Experts of a small language model.
Training: a variant of Muon for the experts, 412M tokens, 6151 steps.
Below are experts of layer 5 (counted from 0) of a mixture-of-experts language model. Rows are named router (the router's row for the expert), down (a neuron's output weights, with its number) and show model dimensions 0-159. Each number is 128 + 32 x the weight over its row's rms, rounded and kept within 0 to 255. Numbers have three digits each.
Before each expert's rows: a language model's description of what the expert responds to. This comes from a sample of Wikipedia text that the model never trained on.

# expert 34
What it handles: Pronouns and possessives. Possessive 's and apostrophes, personal pronouns like he, her, I, and opening quotes in biographical and title prose.
router:194086116084131114071181146130103114133154070139086155118128147151125147056127140105195152133152110188153043101163101128171162155122101164083083093074096110148154138164091145108140117121121184157096144126125104116115155123091150112105138168145075108142154102084145157179169105158176096085157133127136104141110097153078115081134066171129101196096148104105157146079125165099098126120103150182144132117103110136161135161107114066137136161145162091140129114138150109160048187082169078
down0:138128128096155121100143191104147095144106093127130114138156166082137078151131177095150101181085123083127151130150097137128133073153156078145108126066179120144103148155140097200130126203088180121122083142167170076130115128068169102124139193092134072147130067130087065157138125096079087049103082098127135065184132125168131081120125173130107147163125112104104143141167110158115116119114162166113136119134098116035111117178124118113096114157084160187120115095118135078113124155134103
down1:179098106124123157142098170116102138117136140118067131154119125090124187099166142061136121128142099087154148140134166162137096099148142124098077090204140112113015136134127161144120063085156084147113139121101136142153091119106121106125090125098064127145145130132100109188148165125167139125160143186130121168126078125147141150064134119152062113191133136077072149114138126146091045123147061172113142120139106184111150085080117127129107066091136107147157059168133128108157160125156068
down2:118131113141150119172094127149120126104112138099089215154152180062102172088092084101104171174142135133143167103119165110116173085087140142113102151148118123093204167142133187151136156098119127133130092103136197106164137137045176084141143129140132108143144185106161153126168108116141121143135100108155131117176100085123146132105154138081095099135125093127143136180157102115157133127099124130143200062183161111145145074175176171174173070115114158125116116108224141093189161106133094
down3:152175141165103163129144143147178109145122203143099143058154147136147098169163131088157115068144110118100143144184058089174174084169160125107103095132148116120093158085147097132163086145103161143133099135150093134118131122116115110140173118197103082109139140097154143079101118077088140141114105127109144093108108172117114133154106138154095152152143096167155150124142142147116137166076141090142162133115044179122122192057060099124139184135140068105039094093094072108169132156087128
down4:081084152163123133109131088155058186149111108161087131154160128133082136113125108159126109115130119149134103133099168134121105132136084133086085116159139143098181129128141136138149114091186110051128135127106130090107060094128178084069080149107153163083145112061177164175077113077077152079129054164163108144084189124136107117140150117127165154161106160136126088111123133114185143104143202157116112111088117116144108110083111204182073082139117179162129116098089143191119118105109121
down5:152168118204120072103097113140131106116124176105168153120120190119093121068068132185149123111151096241148118115166121153116121135129035148162085065123098130119118136091195152114097134098143084126147125134142173148143088126116117190130141126117143137170153104157110129138159148123142130146136102141154096071153097108175130092099047224152151094109139159115132130127119110190090127150077081080070136136100104159159128105165118168119176118161124152105143159093123128117158149097116177
down6:121112152099127088175138186114127137115082082169171112137098189105123108136137117097131159147140068161099075084220161094124181103135138126179137153111153110196179137114100189102108205108200155103157071103142151089091181170160109141164132127177125141159109115133104098078134124126129150157098097134156114169141084148155078145150145112125121125107167113137173138189169109140182090159123143151146140092156177066066081112122153092086139152158180139102105165084114146115112129095128134
down7:152152066103092076157095096165158096107122127108138117106124107143131096089141183204062144113123095133163150094099112154133113096185121110167097150112146148158134131140143178162145089086161119112163079153111139158088106152177144106116143133128158144048178108138127131180150143178119116137091092115089059165138127160111083118156136137113136153210153099101127153171101136163064172122153097089196133170167120153089171135108146180128158128104119098101170121142196170101148171160159203
down8:179088123155174160127128133118119136076134080127118076130150134124129171184158119135086189117139128164186192106081137130101167093138126132119142102203137092135181190086125135152162113133164124169178119191162077143147149086147127109147106083080091181142175171145139134113159136115178188060107141133124123213094119074117086168124136110116151101136118147108171098088109151123132168127077148103175115160072174126113080148138133142183158138130054073105150097133169129139145133144099150
down9:151170132100120068116127091128193123164191158099117090176101096111132169112118150116100146139117144152111169070155174096133123112147092165151167118156156115126179109119172117067138113122092116127151145174076110127117118093148138137093119100156134139161145114177149161122143133093142159138153081150127154137127206097195052130100194004119101074075091139135132144184115134135171122112180086126069125152121170144125121130137205126114144108157127111106166154152180164127079097127176137
down10:130155050163120135128098133103167178091100087095128166151161111166135106132102151157125102124164156131121171069100141117107145057120137161124163156103135132152197115138171137101123102033146112111087110147186117083116179142149115113119126144157220155123153101167152111171101059135126112164135092136082135100117142156133120128147142057122106151214104101141187099163170074132164075071133182111110130155151178096157135132122159149118104136130137073178154111130130156133102177127163183
down11:112095061089118141103162152131144155124077125116184156141116110108143148157168092103117076169132118148104112096141110082114120135120166083169132161049096132080142121098147156084097102094141188113128173138157134157071114123157157075134113152101124119154149098147090123141097116150106161048092196170133128116209129183122120175154155077042156134159035110135121164104121163102105079102154178148066125076146160157135107096096139127118129151107081143113131084134170104160108123135171155
down12:093192083125141157144166114097138126080136141131138169138115173095100101162130080110111105121166154125098102081128116111142139194090161156138110152101066106085007147114122169130140100103152153099125119096111163148152148154122032133117097124137104111127098092145138100118092187129119154124097102174131102149140146177139005139129044148094096138210089148129092123115146112119111192128156134143138169119151106175130099169119121113143142195103124086128154173103150106136154151159147128
down13:092107162102107122122142093165090161119137106116062099144088117071142157137106125143163153150188118159064163180126139189148115196188138157112129097156187141146050105113181138116122169155153086149080119114103109089123102121165160149134135130117111091121105188112140128123174143132139120118158154131156085143197094078118118157132139139120138052150099107178106188174143108126156155122145111110124125127113088112190108211113119091084172054186151162135150148110057135131121072135110157
down14:086134161058115141108151091094082143122120098169138181103114181120138081117111133116114139144091092144121119093173144109104155112163114139146157153132045087084148174137121182098117186075109116173117121133122167114084110101124099154141106157154151113108227144111116159110168108155147086138116108114125178134087104097097163167089122148181104128178138095118155208115133167158187049091065142124144131121114117093206139172115094121147135057088134088102154113123164118112182133127166098
down15:090145118101102154129075126135132137129102169060103159104097165124141048103153086152127118139132209130125116100126152109171119097120144133145115125102128060171152067145086129131069110155204130121086094107107142097137078114099084115117143162132124075166165130074116137133126112171097107160161197065096122134162154198124139112115115163108191185146198125106100125138097120140092170138161131114124084124134118167096172158128191096176097188116098129144143136141091114072118189105064111
down16:102122094122099092116143162138093074133103149160124106111150152094121103131203063124157098121152222166147097089157088085099132164165129151166115175103139103187074125137090083129135169116149091065107113108078118156110139167116107131116152098161106094133137137113082160118158124161115141141189099124108141140198079157132134185116150113152166122126125136069109138162118177115104138191075121050114142099096099156120159154123165124166146099128072144128132068065133135074122151053122072
down17:120167171044150156152127119090140075163117189115040057122137102154131138161154146145069086110141147169110159065143103158084096160087134086099179126190120123139142115076154137138109165107150134109088120120170127059133043133134167141122151126175092126096138080123086163116087116114139106116143151086129077118145080111164087125126166138171115080174138128090076130069108154161118156140140158113110137153117147207138148110162128120169103098084118103097135091094113103126124123191097165
down18:135111118095121156108176141139147136192129096118143073113070137150152168120124107155136062139126130143108112086068126130132161145211061101142124170116132159133103168142123109126139164137033133114115121156104140176135055166153114154120124130113115112117156137095135195142161102130116122110071057096092147151155144155079126222151115137122144120147084166140080134133148124155148098099137136121098160094124095125088152145096124085060138096129078179110182096167205159201130084170097153
down19:099118130102091018116099117083188143118088159129143121084101176152109121113112125157148145131121163136133149086151131100170107138082128167046109172053133154118132081192150160105107159151129164162117101186121114130135151161101122141157094150133099049143152117125102112117109182210142134111156108086110048206193198123126170135122157139121115154163083124147062116088137138099134077104137104127071140126142112123103122134168128127113122132144136116125100127187135177101086114079100118
down20:161188167213106133149152105116159117134172186101133148104149097127124124074182111129124121203145145131101140106126143079148098164143160086122150151109144113114127062090094138125095165105083114091140103164095148159146097101114062128129107099090091153062188175131150091099125103072127109112216194133061146166128153108129081128159159076134134166094130149075128163171152087147171145159106167139162180094111151092148168134161124100112110132108149113088106118141119183167098072105118149
down21:097094102175127131164083132154153099138086163119094197181123170076081130221147129103117099069158101098124142157142069121118103123082132111170110079204146140135094141093092118162139140128124158180086124122119082129124166106067121112108125145138180144136060201138103108170192109148163111159111111115098144142109112092158141144113132185119131144127150083122156119125128055170146091144188098074118131122117120172139197127132114124109129144081135165159153199152168116133118067136087165
down22:080099110076117134114152172176113100090094080154164161139105127084161107156129126139159197161091115145081158122109105116118139056132144121161185136168120128088158115137137165124179145145138136154124130162151115110158099101101154168121101102068089129129139085106070139096132062083145115161109135174131112208105135155155065129082081049092050078136090154185147160147156085138109094148080091117210135130144165077149101126112124138097120122144097136177147181087135126137144083129150142
down23:139108083162131085070139124110121040081129166167132142177116162168121112173132104145083131107162101075098158123123103115131051172146117134148176069090129178102151139093131072139185151164111127095117160117144103097116139127167157128123110155126090151147124199095144153163079136076159178090161109161134171138146097085158139156133127084181121175129077130114169144059138152058155123146157082088142107151206140141123160098118174107167107145110177111150127094128166100159073120099109160
down24:031055119121130130093182105163125039114089129164115144151084133126154138124190141144139119129122094149090087165141046108178127098130124149181129134139155106138181115166106068148171124127099142149145135129097117081089091142133084136090088111114128078122080070117104145123120114136146100037132168126116114053136088104147112136129083110139110095118096148227126156143070110088136127115124112136120074132133171165126059171121121140135116153151171114068100130122119171102110124131126079
down25:131140106202085118119145134119097103150128134121182090090173086111150153107139131183154123105153178102153184157083133113132111146131145109043166196166058145194145188107138117125119124096052124148137117147169160147114099165106101139154099099106140093095164098121096101109117094110215175160109079166128142122114099126145148109135083134139097093110127158125153101121170075101090112142143209213110127099141121110139148094107101158099068170119077171150123101116114119191099139107133168
down26:149096187184082164136123163135070118134092135187182126144088144171104063130145108176142096143139158123115124143089168157130113116142106161144152076101199101109074124099122126156134096113109132151183134050114135115141111057190129115129156092135099147170119195155182106093160153166104127062120135162139131119120090102164068103132125132146157150128113141117150171112156158113093137100105119119190157108067154127105056134120058180152132129088069134090087119186101130087119173162119120
down27:094145174156180130084105151152167203115164076113155180169084164121151165087140095119144141153129189104088162127125169123114154198147129155151137103104160158093110108134142077187140149099067131094128145140145069198100132083128157146164113076105146097050130116102065133109098150126103130128140115155139138148119161172135060115095107145157147090103068198110162109158131105088094112153137124140109126151158089155114162112148130154129128187106085077130123183093167154134149147184188166
down28:176122147130138072129123118178111150177145138145129155172075109113147132128092113132120123075176118123143104188116158161136147128155121098126105088107139150150085055139132148060140085172120136138144107117197076201172101076112111110132149176147063126124087165139098175155141141197103077094137191132104158187122128157081153133185094168118138104144132177136121155075170144079140115077070107160113143157139148137143104137080083111089079175113128119080191098129158156139079106172130148
down29:135129157103076106105092159071066175130166059172148153110134165130146150136044131141103164082072197102123160108098151110133198095090110052117113138137063099099200124124142138124071158112172168126146129170104164156149117143136134168115137112156112130119126100148128104144096135085145110093143064160173151101114138117142114173117139136146144145076155092102170167140149180137098115155113124098061199091121164088104141066144062133139140100106159124130120106168199114161150118119106112
down30:153054115150113119141152145134140170142203110150140099113121133120088136072084095140157127136166124176158111200148055111138107132142086140112181074142175143161115118137092081175122105151228095177170167166114103085144132183143084145051130115123096113119105168098088059123111125127126147133095151140113123167104085110163096133115146086131142074140123187132151129128114168101184126135104124101164125080166125124081076166115111132155137136116170187099103090082076142176111146157103164
down31:082162133100149117126150104115145125132138141143168105141121091080115150124149138120090137159181117099067137077175142180126136131098126153140162184090189116082074109113138113098160145141148108175146172117068080154179177138151106148147115052160136145154103152141169119098131115155134082116119148147099115163110127153126182128123157055115157152162105127121125118130111142093131140130122171129131069161238128109095037121179161103111180084116140082078152138223152123093137070121105081

# expert 27
What it handles: Plural and s endings. Final -s, -es, -ers, -ians endings and plural nouns like women, others, events, forces; also s pieces inside names like Tyld-es-ley.
router:154063052056117103071160114145132119114159089172111094092143128166131134129175171110161165122165110179152089076128135053184162139087110127119092112128112105174164123185102156115141152159148181177114169137112140056088166082057168122131152145133108097145138105074171130141153108158135100109162178121134107153093170143101146113151100165120084149115191082127137102115155166107122150145166188149092109165107104150170167144143162080156139151141166108113147105169143074149097145075133102
down0:145110136133110140172177143135136176142120144067166120126173135132168142095123130153128116104128108073155147143092113142141098140100115162041117108062173118121145140157161055152194145160181140096116091105121113119157086119098078127157160132119156112228116157097133170084079126069183127137099084122156078076108108179117105145149099183158139179140119076109110112100201180129140080086154116148161099136172119186149150183145144166114112092080099127147154107171132183128132154107131131
down1:149099163151102050093090108177169186115120192119155144180120141175122101083126122200101179119117118131075128108121133106133113108165075078152121161138083144140150091075124172133119126113094151119114158142107193148137104146167154135098147125175169180102139117135136091184091120134128140171166076116040135086138061132109089148093138095101151175170148151096137114131124080084130062136138101129135108135190140105184151090167134165133170139149146147106115138137109156176141165123160040
down2:185174144106120107119184175137121094130121144165142181110193140194155150137150133173075123104153136144117076099081139112133157104143115158148143164092140088120094116136143089122143172127189148095159161153097122133133146157146112145104092080100099139165058172153132168142149187120169109093100137108107092191141136142145131045152140117165204143172150084107110202107122123172128151166151121121119142161103106106130121182179146106148178061141103133088081146055156124096169125065102160
down3:127099118184107105134083173158158095132142132108115140120064158127177148150094115148165125142167130082109139134102129131164104119142099107112130129106075153144143119155161064130126098129151146159092114106166084095140121068113081105043183135125099113090104169069180157122158158119203132139129169127079091136112167161130155127197108113113138159081161083134090184172111141142129166192111112091162123158037050144120136145162166132138121204156156158089174077119110114087156164121123135
down4:070148156122210160126135142138164135163160198099142177077128132149140142118134132124152124116161133100122152140163187183147172076118109151153121144140075126155113062157181199149080146117151125088123115148170115160127123104181176106131080124133136091112139189190151148146100111116136114204115141145032133144163094189101191116120163105109085130160119081128187141081135166121117109146136153129164166079179097143167128136184145108130157139150124160082133122168115157091171110152177120
down5:119109116107155135116119129108175219119118126112169172163107198100149100101115172157109111171069142155048155051111100070149101099106122170102129176119109100150198085172129164082144157082175126092100134108167167113118150120123122107161173101125195175091134140125111125143160119166155191097096106128137126156052143108189125114151109122185101090158086159121096134157099047107124156135161105140149162138135120122205167120151119126127104143149129173170121115147156089140155107147152097
down6:074131100143122070144111060126121053150099102102141138122148089201101080144128102140111083179176138147124127171133092145121096171198149117164136162125134150099091157150175061120125084158202143180108110148085113133160104203124084091069081120119067105156098117107111110075146146170153106156171178135155107097136125121083108074096113134098097119124104098158144109105152133151092159154190093103129096120123111154164119134136115142162123125102217125133155125190169137098182107140126115
down7:137130121150173138121158123130129109099173183157108102138146145134148149185118101159082135156142157157113107172178127160171142129161115112127114087109179062136088166157110091090119129088148116137119099089145112141132107136124161085081146095101093126161082142095125150129138185175150128126121137121136106148193111166130161154124120165160136159103085092160201130135089108145143148137132213136095096133104082147138050247073174087138106186127117156108098139148060186117137110037110135
down8:090101115127116104164116089111085161144208155155138100200168132114161190109127097109150126152214119182192094153159195155148144139159070124121098137149163184175130142120144111109134108096139173140125102148146151087137144133113065157109107070125212119106188141190136111115145126136141106081168125088126112133135149108085092100126104105167114095153129160111125151182109069107126117138205176078049074086127132116130145118193112137173133104121125174140144131119130163161123119100140144
down9:151173163127110121118127117157109196061121162079123156115121181144170100075119126116151091171107085150082144070188138099121112109160121160113141091124155094084150165103144133169166136120106080091098118144081092080124179124168102158131107065141165151140131190148135064112183100142103112162095140069138125125058140148126116151131200059057126184089137104143150135113127107084144138139106143208089129149155157096120112104114156174105167120160143108159086141179136104067113112114154145
down10:151133154115102164139213130196171117169123181108168078139169123094098117115092130104152091062113106094143107157134101126137137128150120122060154121131102161165164120104112116085100172121158185126129108127158143116082130191146110138120068098073124110177148054148130168129143073147138137132192127153104201158140152150127118155191106085137190113164133104064115128066101106080132149142109141144119099131129177120088088105159124125127114146136209192114171138084094083102112150139123079
down11:132063103070137153101120107110054135080137150163116131103102125134150106129142085151119102129120161113152148197137125126120090166093170077166102144163122147112116139160065162128147150136059179120133158117147160056102169138077111127096064096108113077167153155141154099094167157105051113122107078169122136155141159132134116121135166143139189156178110165107078081133140119138152180120098141146083077176125112189116125018164082120148094115060114147110169143149142137134122093133118135
down12:146140139184166187096155168099147073115128136163087103121117178123132084131101116144127127150140197129157117075150066112197148136115123180068134133141158110116168145146115098130098110116191155194158096136101131097151150135074172134179106161126150102130096165093105162105151136083128127093142156095089115152108167146076131154127139186088128142110182162143147176154112106100080129096113117077180133136130064182133102188130108200113152176166132094123154124062073120145111151175060143
down13:172142163124089110130184095135109091114083145152096134088129119139177172138134134144074084122136112107131135185139183102123149067120125144115147085152181142109164089172167142145115111132101140192146144115181075080133124151069140121163107037117148097115150111142135163116199108111171089133098200145146108122099127149162115157139134163102183180135092117120136114147151110137110127130120153171095120105155100159164078209165122134102089099122114097153173128155066156185162091222145179
down14:153047071076114162156172160099096140129120119121115098155094106168174099096156147175137087121134139176113132084126119139180102109130099111106126197121121124161133105115139044101126110120109167181146129174169064153142160145124113108157123135088151098155112122158153126156106114149123101067079095166177134102088155112124156082156112118142120069164091143101097204146114217182128120095090119132167083177148091165156079115146140132142101130185165130181149062119109145169134149142096173
down15:114081145160105110136114108132133193110162124106125088138144105204070133145096111110205185115163077142190158156079115125149149178105141106168135142108132145124049156158107122127118109052131112093157118117124079094128127116135063155048099108176170139156139175103119125121138183102070096139168101143108148107128125128071121120093108111097121169154072095123099138109131156056168082097184098131107087143121150111103112167141109122120148060149111098128169154136142167203126120083076118
down16:089069108153070109136109156110170109112050176142137168168139134197147167078120118182129095090174115236112105117138069099134109140133109098111111175097161135143167134178165086140176116150162137106117175136140161128084211137072139132173197059149141152124137132125127123123099119097151159073145120160124097117112128125177143172139160127104104181129191114114157116177152140117139131128145123174168180097204137106153138090131081155112151105170113112142105144102139142118097127118143077
down17:113164109168173091135156145078114141135150133099144135105095101085139137079187125103122125137122149100118130126106178110108157206145059095093118099109081117086144141137145138109077094096103058106102097143134170183105105121119159139110125120142137156114101034084092136178141111118133125096145112122078114177134112177135093119123065087140174146156068099054141187117132143132076141118198139108187127116142127108137151171159194127120128121116074097186107112093144116101179149183073071
down18:063146087177075136118088124115108125147127111128061097112093121176139045082144163132149176120101188155092137113085086143162114150123134160150142131125179113084195134152062069070170117059155091139076163126089116108132099072142125090092146104154166183118169110129106086139158159146126080145152142120135123103155159140121108083175118094143195159091118128207109131130099161085128160143143137108157093111152135102180155119098139152188128099160089122151160098165137178119145122144122074
down19:131076133137167170099144090100150095090083128121093131149074117052144169179166124096152116162115165110127101224102052115146168136143172054136135157116108108180113149139070115108132155118174149115163178123062176121084085115118095147145086096070149128126125111077109067136160196166167120116110154168143137103111178147068190078155145155092148115143073123130153125099118123196168134120130110149168141099154154115097106156173172126124091128122109097131108147086138135146121120106093143
down20:156149080137072100158105107082158132148118105148140177105128120049140141128152143112110126127131096101178136205132138159146177119089114111184153097145150132153071132158078123121168142138157131158118119096077090111143110114195070126129118133084116117124183140104188149094153158158111124193125206078195153176102161080134163141121133089129172080126128143144141087060115102156125174112140145139096130132061148152130143179137104144142209140108089119126192161146167126068107123140132063
down21:093127139125091178109129104103128146138077128066090145151126101081122127066152127147149152152110152152091103124119134070095185179147124185102071112093099122139191110082090119137130157152162054143147049089178099137094178120104143124074155189107172112090119080108072145129073110178109139159091149167100126119161115124144142143118122079135076113162117145165208083103152121091095153145133127115113107117111126113178131120135178157171094104149155145180157178071159076143122180140108100
down22:116082121095121173144069160159096175138184087138190133120118107119139115201133157144138146149153064124082137130126079179105129124109100167071103117094112108098131135125062138168097135130175122149146099132099135147154105091104080151158116116112166098158119114096084096079193111138107152110107190134110137150147160126106096188153117122108085077133111105162147148138151149064092115133083154158177143034120119100103125148112068116118142144103154152055057199106154087090142163099178120
down23:163068098087208132102136106097164079101178147114139110144099084119126102163157115160144140117126127098087126179128117160066136087104113127134167103108189160116125130132123114096135136153177142117166088089134084098078128107166100102132114087148237120106147089125110090081129084112118198102130128172158162135153124121184092138141155129157061132066119128094126095109184123067080086184152169114107123153144114118133116110106175160085083210130179147160126116111107139073126170123098135
down24:128055056159095183142186089172126155126067153114106102106078116113155138100141125148191107077171111139096132154105163122144114106064077081152123142141129135083133170128125106109160080177171105177148150134085112097058151111181171155078121110169138108125130089142168108189149154130146082115113140154110182068151060129157136093136132117120137149143166143154101104164055132156117102108099074131090106137101140177125140089173121128115097092133135100073146151134112135120053151083083128
down25:141122135087195177118088140118122136137131149133140104191153148083118204178144122190108113195110201153163190107101066087081129119131108120163168160104108174205155188114120074136110113178076155142125099200173167141080158156062120147178122153137160098088148093161142134134130090111139170089077044090112090113135116114108133129098138113119110113113125149068130104150156169114119112107143124120141134111143112158150105126129101139104049114155134128159160119119143127141127055141097135
down26:119137153113155156162176149201115102090151093117148111169107137178143117150080187161151093151121131088083073136103152100139182112101105135149127119099192169124107115095109098119101130105131153155137145063127165192143135149166173161131113117105147123104107133146157095139095158138120198156162131170086125139117171155089166123090184120092196109164105134115114113146119197131112186175147104136133118141142182190163119163126209154137135120140076172096143141137124103187114019130105078
down27:167166143163100142163119112151099103192096120114107150091104112145093091212117111136118109088153086073104111168096110167077112147142149106125126121129105091100078138074203061115096081089159122116172104106082105102088092172112156102107160112155111182163121164150118154154142128115157107220063137120129092157111123152136157182147125144072159112118111109107119101065117163110097156174130045141080188113079147102116088133139073101072177123096113101152149141110139136138119096119127156
down28:074175113143143119124092105121101166142096155072106064151090148114134060101163112132157123140167123167127154134182189121110138179151193114147121190140169102146106087180104104124104165113194148137112118098129138069117132139077118103167164151147123091129122115118149104137119112186077109170127168110131099076148192129118106139140114162156161142123180134154072089094091129099168179097176114088089111107105103165080152136167171111198162183106096178156114170128124091097137172177081101
down29:095112137112119135197174132130134092159094085149162079127182128170087135096139156138116114102157137140176173131131117110115116139114089142167129056170111156147121139197082091160150198093175135101126125154126117130159117128123077173136140133102141118169082105153148125118134110087087167170067186116193151127155164101108113164138206139106159095165153144128102152132148102170195158198134161115097137144161149146143137211100196091113118130067080160115170106159094143136175130090089097
down30:098127114114049150136148192148082142076176142085121141090086055168115138144102181118081084084157144187142186167107103093203131083127106106159117136107138098086160124156178118109121126063122102156114124124164129123130190155087190127164182111097136128162178094118116137124133138130188133116100140105162121138133161141095138204102098137159149181152081139078137120117132136135088164176189169101153151109147157115155113110129158076158105118082168100122092092096166163128177151130167105
down31:124063130162163180150141122168149109102114171177082132130109132084100152097116154171128144032060153074141115140131158097144113146080136094100081135200159128092085117129132104086128141102167170132108104077104151068144123123104082110110144148113082092150155111142116136184133179116113102159122122163128137120133112129171113144129134087116103146136125101159109091137133188125083207108161067097160139182120139061097136175145196117170107135115150099179157109062071148135112132146189078